config.toml
moe_layers = [0, 1, 2, 3, 4, 5, 6, 7, 8, 9, 10, 11]
router_score = "sigmoid"
num_attention_heads = 8
norm = "rmsnorm"
norm_eps = 1e-06
init_std_qkv = 0.0307
init_std_down = 0.0
beta1 = 0.95
max_grad_norm = 1.0
schedule = "cos"
doc_mask = false
Below are experts of layer 6 (counted from 0) of a mixture-of-experts language model. Rows are named router (the router's row for the expert), gate (a neuron's input weights, with its number), up (a neuron's input weights, with its number), down (a neuron's output weights, with its number) and show model dimensions 0-255. Each number is 128 + 32 x the weight over its row's rms, rounded and kept within 0 to 255.
After each expert's rows: a language model's description of what the expert responds to; "raises" lists some tokens whose logits its average output raises strongly, later layers aside. This comes from a sample of Wikipedia text that the model never trained on.

# expert 40
router [ 89 141 182 127  95 203 114 139 110  83  85 137 178 166 140 134  87 133 158 142 147 160 105 149 135 113 101 114 156 189 143 103 108 181 114 111  73 101 121 139 129 144 154 127 123  80 127 181 156 190 140 124  92  72 100 107 128 145 129 113 157  97 161 106 163 100 173 204  97  91 138 139 143 100 175  93 141  82 126 143 174 137  92 149  96 134 139 130 100 134 112  72 132 168 134 106 144 111  87 162 136 124  77  92 130 159 114 100 110 128 133 153  70  88 102 142 123 113  90 135 176 105 173  79 107 160 127  98 112 172 136 154 197 116  98 171  62 124  86 106 116 103 201 164 112 142 115  38 146 134 215 145 153  83 123 149 102 123 118  73 148 176 124 188 164 151 132 105 197 149 158 123 100 162 161 146 178 132 168 109 115 133 182 130 133  58 126 167 135 111 113 124 140 105  66 117 122 153 100 111 144 112  80 128  84 129 115  94 124 123  98 159 137  90  89  94 117 103 122 100 159 155  95 135 178 132  40 119 120  64 107 115 153 104 152 181 132 192  96 102 117 162 180 151 120  88 121 140 116 110 149  98 167 154 183  99]
gate2 [159 157 144 157 180 178 134  95 127  63  94 137 129 173  91  71 128 143  83 145 117 148 123 150  68 104  89 155 115 135 145 138 101 121 190 134 132 128  75 148 117 158 113  63 156 164 195 162  98 154 114 145 176 105 163 125 118 111 107 156  82 207  65 146 121 141 156 141 185 137 163 112 133 132 160 119 130 107 109 144 200 100 110  83 111 132 133 121 167 115 132  98 141 116 120 123 107  99 102 109 139 142 111 128 143 128 194 138  80 122 119 146 120 142 121 126  92  82 203 123 174 147 191 156  71  91 123  80 122 173 166 104 107 122  90 189 125  83 137 151 186 120 109 121 113 152 102 131 190 146 151 143 151 154 142 131 108 132 139 142 123 130 155 114 171 149 136 121 104 120 124 113 184 173  38 103 195 117 129 135  55 105  81 200 109 110  99 131 149  86 127 158 121 136 138 130 124 127 161 111 109 164 150 167 206 156  58 125 139 165 109 115 153 119 133 125 113 124 143 118 123  85 162  78 168 150 101 168 136 126 142 143  72 140 129 110 133  55 192 151 113 126  68 202 181  80 145  88  94 156 130 182 125 162 171 153]
up2 [ 94 111 140 155  88 109 129 112 131 148 129 174 135 144 123 127 140 141  63 134 142  89 103  99 116 163 155 134 108 128 135 152 109  92 151 161  66 111 124 105 143  79 161  98  81 163 112 144 113 164 114 123 167  84 189 116 157 113 158 129 149 123 133 158 126  74 126 103 167 120 147 133  65 137 124 121 114 168 149 116  74 140 150 193 109  89  88 126  28 117 116 165 131  63 114 144 102 107 162 109  95  92 167 140  74  77  78 120 174 117  76 131  94 136  81 157 115  96 144 111 109 164 127 140  82 117  98 191  49 141 149  53  97  73 139  63 134 148 130 143 161 147  96 138 124 131 134 176  91  63 114 122 133 191 115  96 153 130 108 119 172  63 117 119 107 102  97 188 119 108 154 137 141  97 206 111 132 120 116 157 201 132 157 130 167 137 112 128 125 104 129  47 103 125 116 147 129 110 124 136 108  78 100 110  90 142 139 164  96  82  49 197 161 134 160  62 108 113 151 113 136 121 155 110 120 146 129  95  94 116 134 165 140 140 122  53  72  77 164 132 104 187 160 131  63 143 124 119 128 122 180 150 136 160 111  81]
down2 [159 109 124 135 157 104 172 164 135 134 102 110  78  45 134 127  91 130 149 109 101 116  90 151  57  95 155  96 131  35  90 152 134 112  67 157 111  96  97 144 138  73 119 100 122 150 102 126 170 149 146 126 117 100 140 127 125 152 191 115 110 177 154 140 126 134  68 109 184 103  64 118 103 183 118 159 187  91 174 140 114 133  99 111  44 130 123 124 160 108 117 161 104 147  85 109 129  98  88 142 126 205 145 174 160 114  63 134 160 129 132 148 145 116 168 143 156 108  92 141 172 139 149  91 149 141  54 125 155 157 139 117 150  59 122 123 121  86 123 116 176 122 101 107 148 104 107  83 142 132 139  75 143 115 154 100 129 174 161  87 146 148 114 101 161 121 172 119 160 126 105 111 148 151 166  79 136  94 162 174 118 109 150 119 172 160 107 116 164 142 145 170 164  91 129 185 140 169  86 236 136 160 126 145 105  98  83 131 101  88 125 105 147 170 107  92 128 150 104 153 148 152 106 185 140 156 143  87 110  76 151 181 103 161 131  84 150 112 149 119 142 137  69 182 120 106 148 129 153 103 212 166  88 126 106 192]
What it handles: Column headers and cell words in tables and infoboxes, often after a bar, e.g. Team, Category, Nominated, Genus, MF, Succeeded.
raises: ").", ").\n\n", ").\n", " being", "),", ","

# expert 23
router [115 132 129 127 108 176 167 126 105  77  79 180 139 183 125 103 134 128 201 149 158 144 122 122 128 120 129  46 105 147  89  69  87 192  82  84  91 109 145  99 117 132 150 110  86 115 123 137 155 200 151 115  66 140 109  83 126  84 124 114 133  87 174 112 175  97 181 177 107  94 108 163 163 121 199 110 139 127 115 137 197 164  84 146 133  96 122 129  80 158 129  42  97 144 158  82 134 108 100 126 114 158  83 100 153 114 131 118 178 146 128 202  50 141 106 142 141  94 117 132 178 115 145 136  78 177 129 137 118 219 104 114 154 117 161 193 107 100 105  78 140 130 197 156 145 136 108  49 159 151 171 122 184 120 137 127 126 138  80 118 158 177 131 146 129  89 133  51 148 146 169 123 102 117 175 154 173  85 141 105 158 125 121 156 170  91 125 122 115 147 127 120 167 132  52 128 105 166  99 140 142 156 112 113 107 121 131 143  92 142  95 167 136 124 160 122 104 110 154 134 144 150  99  91 162 104  81 130  83  69 130 136 137 110 143 169 137 140  95 125 101 118 148 196 105 106 141 165 154 123 147 106 150 161 169 121]
gate3 [108  99  62 123 189 108 186 123 118 125 104 127 197 153 161 133  97 164 171 118 187 176 124 130 164 120  73  84 169 145 119 114 143 138 133  65 179 135 114 165 191 142  82  89 118  97 170 173 141 201 132 109 133 107 126  69 117 158 104 115 111 153 105 123 131 121 163 127 152 214 188 104 169 144 105 134 102 135 132 203 130 127 154 122 216 140 132 145 152 184 146 108 101 102 148 121 138 106 111 141 147 120 111 160 154 195 145 156 152 147 176 126 116 125 122 165 124 139 145 101 155  82  81 138 134 154  93  94 164 171 105 108 149 147 118  96 134 168  51  69 124 131 119 133  90 122 127 146 141 118 157 113 131  82 165  88  98 164 101 178 140 149 175 142 126 118 173 172 104 121 132 124 147 134 111 116 160 121 157 157 164 187 109 158 139 166 155 149  76 134  62 127 141 105 122 151 126 112  61 130  69 173 109 109  80 137 169 132 152 140 112 116  64  78 146  88 133 111 107 120 148 170 111 172 189 141 143 108 142  58 133 111 136  78  93  95 185 118  87 172 109 143 173 151 124 160 144 157 103  68 208 105  93 130 127 129]
up3 [ 86 103  64 110  47  96 112 110 101 184 135 126 126 228 106 173 157 137  95 142 139 155 113 123 105 159 161 168 154  85 123 128 117  98 129 167 122 105 127 147 154 106 126 173  85 129 129 123 130 139 131 141 137 146  98 111 197  71 139 104 154  93 109 134 123 113  77  81 149 105 129 138  89 148  82 120 121 116  51 147 130 184 119 145 112 133  96 133 131 133 139  89 120 187 166 107 150 238 125 128 174 150 121 156 118 156 142 114 160  93 139 148 151 120 197  97 119 110  97 152 157 185 145 135 116 132 108 165 153 120 145 152 145  91 161 104  73 136 130 156  95 113 135  98 130 107 136 132 110 140 109 109 162 108 123 107 156  88  99 122 154 201  72 139 145  72 161 108 103 144 132 178 138 149 157 101 152  88 162 106 162  97 180 108 135 120 126 124  59 153 178 161  98 118  79  99  95  82  69 211  68 105 193  89  80 130 144 118 127  84  64 128 152 124  58 153 135 145 114 142 180 105 173  97 136 160 156 188 152 156  79 129 119 125 132 149 200  51 148 128 105 115 122 162 105 174 136 121 146 117 150 105  98 133 152  85]
down3 [114 164 129  84 150 116 138 129 108  96 178 150 109 149  88  87 133 167  79 169 109 145 164 110  98 166 189 168 135 143 112 129 121 213 193 154 129 112  84 152 155 137  98 116 106 132 147 151 143 155  72 177 135 154 116  71 123  93 128 157  29 151 126 117 120 148 117 129 158 115 139  88  90  92 128 165 144 118  69 167 171 156 106 148  98  70 145  79 156  90 172 137 130 124  78 118 105 135 106 101 167 114  99  98 133  93 151 202  78 124 117 151 153  62 147 104 165 122  82 142 105  89 103 129 139 175 111  95 152 107 102 137  87 116 121  96 102 164 162 114 162 115 136 137 147 115 161 100 129 138  86 138 149 131 137 139  39 145 147 174  69 108  97  87  78 118 157 138  55 144 143  85 138 110 145 154 156 119  81 125 132 180 135 160 117  72  76  75 190 122  87 158 139 169 143 165 107 155  57 127 123  77  94  54 157 119  72  91 183 153 110 139 167 130 123 101 165 130 104  91 115 155 122 107 151 173  94 149 130 125 108  96  96 144 121 144  77 138  70 145 164 110 125  89 112 121 131 140 194 129  66 122 137 153 120 174]
What it handles: Single space tokens in empty markdown table cells or before numbers in tables, plus numbers like 20, 12, 11 in dates.
raises: "20", "10", "4", "5", "3", "19"

# expert 31
router [120 118 141 179  99 167 132 129  83 133  77 141 165 155 116  75 139 132 206 120 143 120 129 106 140 144 105  75 140 126  94 102 141 163  95 116  68  74 192 107 112 202 113 120  55 130 127 135 159 160 140 130 124 141 136 128 121 142 125 150 158 164 116 132 127  74 135 148  79 109  92 151 125 105 141  64 156 130 125 187 179 147  57 163 129  97  82 163  88 173 149  84 106 166 134  92 128  93  91 127 103 152  91  79 124 102  84 131 148 101 117 164 101  63  71 131  94 103 136 104 106 136 170 134 137 189 136 126 105 211 107 136 176  80 108 141  75 142  96 120 127 138 125 146 155 101 122  69 114 130 176 131 132  82 130 144 131 105  75 149 150 166 114 194  98 158  79 137 219 134 174  74 103 171 157 166 126  90 182 132 165  61 128 107 163  74 156 153 185 154 128 101 119 161 106 143 115  91 146  99 138 141  56 106 153 128 119 117  99 118 124 138 109 142 146 122 130 114 161 161  66 168 100 106 144 121 106 101  69  88  89 159 153 128 131 188 175 117  44 128 160 149 161 124 140 113 128  90 129 135 119 121 132 179 117  96]
gate2 [141  99 160 107 120 122 119 113 139 141 120  94 122 103 175 112 138 151 128 157 116 104 119 140  93  69  68  62 128 105 176 127 109 170 166 101 151 225  99 144 138  90 165  70 163 157 134 158  86 215 160 139 119  76 142 153 127 130  62  76 155 106 139 125 157  93 137 120 147 164  69 133 170 100 179  90 170 150 163  98 130 148 114  97 127 167 119 145 109  98 108 129 109  98  98  57  82 112 106 127 135 122 100 138 145 125 183 129  82 186 131 126  75 155 154 199 173 139 117 162 114 174 147 147 152 141  99 188 121 139  87 103 146 108 100 169 193 131 136 111  84 128 158 106 139 141 125 128 150 139 143 103 158  62 124 154  96 173 177 114 134 129 174 114 109 117 166 140 145  98  91 165 126 156 178 166 125 151 165 129 102 108 160 150 116 182 136 109 166  99 132  83 104 188 161 118  85 118 130 140 171 133 152 175 139 123 125 136 119 148 154 128 142 141 126 128  88 163 106 129 140 121 110 173 131 125 116  74 125  85 139 109 154 101 101  75 130 133 145 122 108 214 194  71  64 103 136  40 118  50 126 171 182 114 124 183]
up2 [179 125 146 161 148 127 137 120 121 118 117 135 110 139 163 160 160 116 132  70 127  74  63  68 105 143 152 109 146  81  96 135 101 148  84 174 100 113 138 123 140 155 145 110 100 114  74 163 101  96 130 129 100 216 176  74  84 162 134 127 163 149 123 155  96 131 141 121 102 130 148  71  78 156 122 112 155  87 151 148 124 167 148 133  79  91 190 223 141 167 192 119 189 127 160 100 158 145 136 116 163 136 122  95 127 121 112 158 112 109  90 123 125 119 130 113 123 104 193 130 102 118  87 150 126 134 170 163  99 157  93 148 111  99 159 112 119 106 123 123  97  92  89  64 130 146 125 179  96 142 190 168 104  89 136 113 151 123 134 126 159 144 193  84 104 159  92 111 183 104 216 104 172  93  84 128 138 118 133 118 189 117 105 113 132 135 142 123 148 175  98  71 130  73 212 192 101 148 116 156  82 129  83 119 190 129 162 159 113 177 129  84 120 165  59 161 131 141  96 156 147  71 143  88 107 106 165 107 160 117  90 149 149 159 125 156 125 131  44 135 156 179 112 116 110 133 138 130 207 129 118 121 114 119  91 143]
down2 [ 96 116 146 142 159 109 103  95 154 110 107 125  98 154 146 177 147 154 195 103 152 117 139 133  93 147 109 157 156  93 191 134 131 118 123 171 122 113 148 201  96 154 100 146  91 173  98 112 143 201 155 144 144 146 165 119 100 141 162 166 155 135 115 115  92  90 141 141 121 129 131  96 116 118 147 161 154  66 193  98 168 124 130 133 105 160 169  91 103 124  99 123  93 138 126 128 135 187 170 120 154 207 129 141 185  96  77 123 135 116  98  88  90 127 161 127 167 122 100  65 127 118  74  78 160 175 114 155 170 142 167  91 103 145 163  84  99 134 138  90 162 147 158 127 117 144 124 144  40  91 105 189  97 174 118 165  94 129 180 108 113 143 112 154 201 148  99 107 214  85 179 113 125 122  95  97 117 167 119 111 136 193 114  72 145 109 135 171 161 201 155 188 148 161 168 112 116 136 151 191 109 141 132 110 131 104 130 194 154 177  68 129  79 137 112 112 139 113 134 117  95  77 123 105 117  90 114 115 160 167 124 109 129 110  99 174 133 113 164  90 133 142  89 132 108 154 148 208 195 133 105 103  95 145 152  73]
What it handles: Word pieces inside transliterated Slavic, Turkish, Arabic and Asian names, e.g. k, kh, sh, cz, ł, ska.
raises: ".", "'s", "—", ",", " of", " and"

# expert 43
router [110 113 127 152 123 139 145 132  79  80  83 145 137 181 135 151  81 187 167 138 145 149 122 153 151 129 102  49 118 184  52 120 129 159  83  65  99 111 114 155 140 157 141  69 138  92 121 139 132 156 184 132 131 112 117  66 152 104 129 127 181 134 111 137 169 121 142 174 148  91 119 140 123 100 184  35 128  99 104 176 153 185 118 150 117 108 113 137  95 131 146  55  91 173 136  69 147  78  75 137 142 118 118 110 128 150 142 145 142 112 149 207  98 132  46 165 120  73 137  63 113 113 175 127 114 128 100  88 101 167 113 107 161 111 118 157  94  94 117 126 138 144 131 166 119 155  95 115 117 183 185 117 142  56 182 118  97 138 133 122 154 154 113 137 138 180  94 127 177 112 122 141 110 166 137 123 169  74 145 123 150  92 124 108 134 112 130 122 147 156 137 134 101 115  81 112 147 157 107 151 185 154 109 113 109 160 121 114 111  97  56 156  90 146 115  48  98 119 150 128 110 221 112  68 141 108 120 102  44 127 128 131 128 116 111 172 172 150  98  97  94 161 135 128 136 107  78  64  97 168  87 119 171 131 113 106]
gate2 [196 185 175 114 114 167 139 129 129 138 168 106  91  99 166 137 180 154 165  97 117 174 123 144 114 126  83  92 125 142 112 160 108 125 156 102 125 128 125 159 122  97 114 105 103 125 120 177  84 142 133  82 138 155 132 117 152  89  72 157 100 141 125 124 144  63  90 133 125  82 121 105  90 106 105 152 111 156 177 119  62 154 170 135 163 138 166 164 128  34 137 137 111 162 132 142 136 182 135 121  95 119 120 111  60 144 133 113 137 119 129  61 118 119 134 135 142 138 116 197 200 125 105 152 144 174 100 111 112 131 115 129 210 172  93 115 122 157 134 152  88 144 117  86 112 124  64 112 172 160 161 149 122  81 132 169 137 133 156 107 125  90 119 147 158 121 119 196 149 102 145  90 151 134 123 132 143 197  91 106 193 111  78 101 193  71 146 152 194  84 118  76 142 147 157 223 100 144 120 156  90  76 149  91 130 133 129 178  74 107 175  68 176 190 112 167 104 102 159 145 176 100 121 112 151  73 111 136 140 141 133 114 143 168  98 125 146  69  96 106 122 156 182 123 139 117 122 178 115 119 120 134  82 185 137 176]
up2 [140 114 148  95 106 119  83 119  95 114 137 128 143 107 117  87 153 120  74  83  83  92 139 149 150 102 102  85 164 160 165 166 167 141  81 148 117  90 121 108  52 136 141 212 132 104  97 117  94 125 144 152 105 101 133 105 115  99 124 161  87 111 125 120 172 146 178 146 130  87 123 142 126 141 184 152 112 145 174  90 179 124 126 174 139 129 127 138 190  55 125 117  88 145 104 105 129  83 140  37 104 121 188  78 155 112 126 129 126 108 172 131 136 142 121 104 124 138 166 151 158  71 190 117 210 194 126  76  96 119 127  71 122 115 170  65  63  84 120 101 113 109 142 132  83 175 153  79  89  78 152 118 191 105 126 127 159  85 165 132 148 190 151 114 151  82 125 193 138 132 185 143 154 164 128 113 143 160 152 147 102 152 190 137 132 100 139 116 113 165 148  46 153  97 110 148  41 134 102 137  96 113 139 169 118 217  90  97 135 153  80 109 136  91 113  76 111 157 177 111 124 155 127 123 128  99 117 124 166 178 107 156 107 128 146 149 109 154 121 124 120 144 176  88 169 135 148 173 120 134 115 118 122 144 133  89]
down2 [101 170 135 115 169  92 119 157 137  89 163 118 137  95 154 141 152 167 144  78 132 127 159 127 168 149  89 150 157  96 109 104 138 121 132 170 107 139 119  53  86 140 127 227 128 124 148 125 152 114 119 125 223 123 156  69 129  30 145  94  85 141 169 145 155 162 120 155 138 134  91 137 156 143 140 156 137 138 164  60  95 172 118 105  96  93 150 132 152 104 127  64 116 130 118 139 136 120 157  95 157 133 138  54  91 124 109 117 118 158 205 154 105 145  82 164 137 111 104 123 161  55 126 121 207 143 171 112 172 136 112 106 125  70 100 138  91 118 181  93  90 116  95 162 113 180 149  79 111 144 128 143 118 115 132 107 122 115  90  93 154 104 100  78 193 110 156 205 171 109  99  85 157 142  93  73 102 113 166 198 105 110 124 167 127  78 138  92 123 146 196 161 114 138 126 105 139 107 127 100 155  93 137  54  79 201  77 119 183 144 117 168 115 135 140 117 107 158 179 160 144 135 106 110 136  96  99 118 126 164 169 110 119  91 181 117 162 130 117 181 117 123 170 132 181 112 112 125 118 154 130 109 104  94 129 135]
What it handles: Single digits within numbers in scores, coordinates, ISBNs, statistics and tables, e.g. 1, 0, 2, 6.
raises: ",", ".", ";", ":", " |", " and"

# expert 22
router [110 102 146 182 107 110 125 104 120 115  73 162  91 141 103 149 134 153 165 132 102 112 115 171 134 168  91 114 143 204  69  72  78 118 173  71  70 143 121 141 139 113 187 103  83 102 102 143 165 157 188 130 102 117  99  48 118 105 156 150 140 107 125 158 192 117 127 146 113 154 143 196 153  87 155  91 177  97  96 137 189 189 102 116 132 123  86 120 106 155  97 120 158 146 108  87 155  87  92 172 152 189 101  69  82  50  94 108  86 133 105 151 119 126 115 177 155  78 144  77 129  98 173 130  89 154 127 120 115 172  97 134 159 118 104 154  91 113 112 105 122 121 194 165 131  84  90 115 174 177 139 119 142  95 125 195 103  92 150 116 122 206 158 186 123 133 145 115 220 160 131 123  74 123 178 137 113 132 124 108 161 140 182 133  92  75  96 134 165 151  97  83 110 175 105  80 144  97 132 149 133 127 130 121  84 142  85 172 139 133  98 168 104 146 121  79  93 115  94 129 133 159 113 122 122 128 104 137  74 114 124  75 117  81 111 132 124 124 104 141 142 135 135 137 120 100 114  76 118  96  92  72 141 136  87  96]
gate0 [118 112  79 138 135  86 126 147 114 133 191 142 177 107 171 148 104 111 136 161 149 179  98 141  58 112 141  57 132 160 136 125 111 144 152 128 157  82 115 103 110 139 172 148 155 113 120  90 162 122  41 127 151 143 143 118 143 124 139 100  96 156 120 144 204 171 128 166 107 128 158 134 117 121 102 119 156 144 164 163 147 163 104 216 137  82  83 110 109 127 147 116 137 162 106 160 125 114 147 187  51  91  79  82 128 174 173 171 128 113  55 102 123  93 122  85 118 129 131 144 123 141 110 122 154  97 132  85 142 126  91  98 141 143 103 117 191 177 160 188 157 121  57 100 108  94 114 109  66 171 111 126 168 115 159 146  95 124 101 157 117 118 127  96 158  78 117 105 121 126 138  80 210 146  79 119  97 165 124 122 112 107 157 204 100 111 181 102 102 156 162  99 102 115 109 108 158 188  93 155 159  79  85 103 199 157  83 113 129  90  77 150  75 132 107  93 130 134  94 144  99  51 160 160 122 168 103 114  98 141 120 131 162 135 169 128 116 164 133 126 199 100 125 162 133 129 127 147  89 154 154  61 174 142  77 125]
up0 [150 120 125  77 130 188 179 126 112 145 132  82 147 166 147 112 144 149  76 101 143  89  76  94 148 159  91 112  94 122 130 125 108 121  81 135 159  85 156  59 107 142 175 126 136 166 155 117  98 145 143 121  95 103 187 163 145 183 149 142  67 142 174 121 139 120 160 140 126 100 115 136 135 172  54 110 172  64 144 104  86 136 140 117 139 181 132 180 133 126 116  81 174  96 132 135  71 194 125  95  83 106 174 170 178 152 211 155 163 139  60 133 174  88  96 157 100 123 117  97 105 116 110 116 134 157 170 115 136 137 127  82 199 119 195 122 193 124  96 145 114 174 140 113  96 146 146 109  99 148 109 127 164  71 158 152 151  90 185  86 158 102 107 133  80 111 164 120 144 122 122 149 151 122 137 112 158  90 133 136 142 104 154 112 133 115 172 129  70 160 138  54  64 135 125 101 114 161 151 115 204 138 133 162 119  92 123 138 130 147  90 131 136 155  79 163 100  92 156 156 144  97 121 161 155  76 161 151  55 119 182 186 108 119 116 124 116 105 144 147 111 104  87 134  93 152 131 125  37  51 143 129 118 138 136 148]
down0 [167  93 157 119 136 140 119 155 126 128 145 107  97 146 138 217 130 111 128 173 119 105 147 127 135 126 134  56 188 124 152 143  73 118 145 163 158 112  86 144 101 187 161 133 157 170 152 139  86  98  99 155 151 132 191 123 143 129  98 149 106 111 139  47  82 117 188 145 134 118  87 106 146 133  47 135 118 141 171  84 121 138  92 164 133  88 131 115 138 128 110 136 100 188 114 143  98 103 100 189 109 129 126 153  78 126  74 138 140 128 152 124 108 133  75 116 162 185 143 158 161 146 126 127 184 120 167 135 154  92 161 164  43 120  64 111 155 143 140 121 159  97 135  67 171  78 149 127 147 116 195  97 145 118 188 113 148  86  98 125 110 145 116 121  98  97 135 165  29  99 127  85 160 170 110 107  88 174 163  75 184 155  58 152 129 125 129 154  81 154  64 117 115 140 115 125 115 116 194 133  94 117  92 113 168 143 122 161 107 142  88 147 109 115  79  66 105 167 112 134  68  99 126 127  97 121 120  97  86 163  96 171 107 111 119 102 103 126 109 146 159  98 136 173 116 129 117 127 153  59 143  86 179 129 199 122]
What it handles: First pieces of words split into stem plus suffix, often Latinate prefixes like diss, rep, ass, infl, as in Rec-ruit, over-t-aken.
raises: "ig", ".", "it", "un", "end", "en"

# expert 47
router [107 104 128 181  88 161 110 104 107  90  52 165 142 201 113 170 118 147 142 127 102 121 103 132 122 164 133  71 108 109  56 149 121 182  72 123  93 136 158 142 116 124 115 116 128 112 133 112 137 120 157  87  76 118 147 100 111 140 156 116 157 125 132 103 157 123 138 145 112 126 108 189 141  95 159  94 122  36  70 180 168 161 154 142 124 126 118 102  70 148 122  99 109 149 200  84 113  98  75 144 112 139  79  82 118 101 149  89 155  97 162 134 143 130 127 149 100 129 150  83 141 153 179 110  89 125 103  96 134 207 123 175 143 112 112 160 114 135 107 106 120 151 169 207  97 117 122  71 148 180 176 148 175  88 153 164 136 123 127 130 180 177 141 207  88 138 134  86 191 120 147  76  50 151 154 147 135  77 151 130 123 115 150 138 120 100 145 155 180 125 120 148 117 166  63 101 122 165 148  93 181 135  93 150  97 145 143 168 125 120 114 142 119 137 100 158  96 120 129 151  66 154  77 138 159 124  70 154  95  65  63  98  79  98  94 186 142 131 156 120 156 107 152 162  85  93  89  97 103  78 104 118 143 115 122 136]
gate1 [147 124 113 151 124 160 139 130 151  94 182  60 159 126 177  92 131 110  79  83 101 130 130 163 131 113 103 119 133 135 171 118 132 165 125 109 139 134 119 123 129 114 159 118 154 137 106 130 133 137 108 129 117 172 161 145 100 194  91 143 118  90 119 123 151 116 155 137 139 113 137 123 150 117  70 150 102 102 152 154 199 141 169 135 119 109 125 144 181 174 177 130 136 173 123 121 170 147 160 112 194 127 130  84 129  99  91 163  90 161  82  49 166 137 185  91 147 158  93  94 110  85 224  88 129 104 122 109  81 175 153 152 120 119 124 175 147 124 152 115 169 135 141  83 126 130  23 108 143 112 159 173 153  59  98 172 151 120  61 160 180 176 126  99 130  81 124 113  99  94  25 175  76  96 114 164 127  78 141  76 146 114 166 130 130 146 143  85 141 130 133 112 112 129 125 109 131 104 127 157  77  95 146 190 131 159  95 139 103 109  99  93 161 152 159 148 132 128 135 115 108 148 107 143 154 100 105 127  89  96  82 169  70  53 163 100 112 135 123 141 101 219 100 209  95 100 139 165 136 152 127 167 181 110 120 131]
up1 [141  83 147  99  74  84 187 135 123  87 139 118 107 154 119 136  96 134 112 136  42 142  89 169 127 198 116  95 121 142 115 130 211 151 139 155  91 122 130 160 104 153 102 134 150 110 175 132 108 158  92 163 188 175 220  96 149 134 114 119 138  57 179 124 145 155 132  95 125  98 155  99  86  67 122 139 112  76 139 123  94 111 139 114 153 157 158 141 142 127 114 133 110 115 153 141 166  80 141 119  94 188  90  83 148 120 141 156 197 118 103 125 154 129  77 135 161 131  80 147 180 195 152 108 132 126 132 144 148  89 114 137 115 107 157 164 119 152 179 123 116 156 150 104 171 149 110 114 141 109 100  89 144 124 100 197 124  60 105  91 119 106 139  65 106 100 167  73 119 157  99 130 115  96  85 139 115 126  90  60 177 136  93 144 161 197 114 102 105  87 126  95 190 122 138 121 149 152 118 132 150 152 186 134 114 123  87 172 100 100 113  99 132 132  40 157 156  89 146 154  80  79 110  64 145 137 201 105 156 102 133 129 117 145  92 113 104  71  93 134 165  86 105 156 146 152 132 116 178  95  79 109 131 152 116 185]
down1 [144 117 135  66 143 110 133 154 175  63 134 153  94 120 112 119 122 111 142 171 115 106  86  88 165 143 140 122 177 101 155 120 139 109 108  79 119 133 122 124 217 133 190 109 171 107  59  80 136 123 101 184 127 100 187 134 111 106 160 175 144 140 118  74 107 146 107 136 145  74  93 165 155 135 154 128 148 154 171 109 127 161 132 151  81  79  96 131 125 139 176 149 160 140  86 135  72 111 111 148 121 162 150 176 131 144 148 117 165 101 123 183 171  78  95 120  88 155  85 157 101 105 122 123 143 167 135 163 158 153  62 195  31 118 162  91 154 131 148 111 133 113 122 131 181  99 195 123 183 128  70 110 150 129 132 110 109 149 132 112 120 126 128 103 195 128 165 129 209 149 173 138 185  88 120  76 104 134 126 125 113 128  99  80 168 144 123 108 159 132 124  95  95 206 107 164  62 182 154 117 103 143 116 121 139 137 118 180 125  43 115 107 123 134 102 138 119 153 163  91  99 131  60  88 132 104 140 141 148 120 154 143 119 108 141 107 132  85 159  75 107 105 149  59 152 168 119 153 160  97 100 108 101 150  49 134]
What it handles: Century prefixes 19, 18, 17 that begin years, and closing parentheses and quotes ending asides or titles, e.g. (born 1975).
raises: " of", ".\n\n", ".\n", ",", " and", "."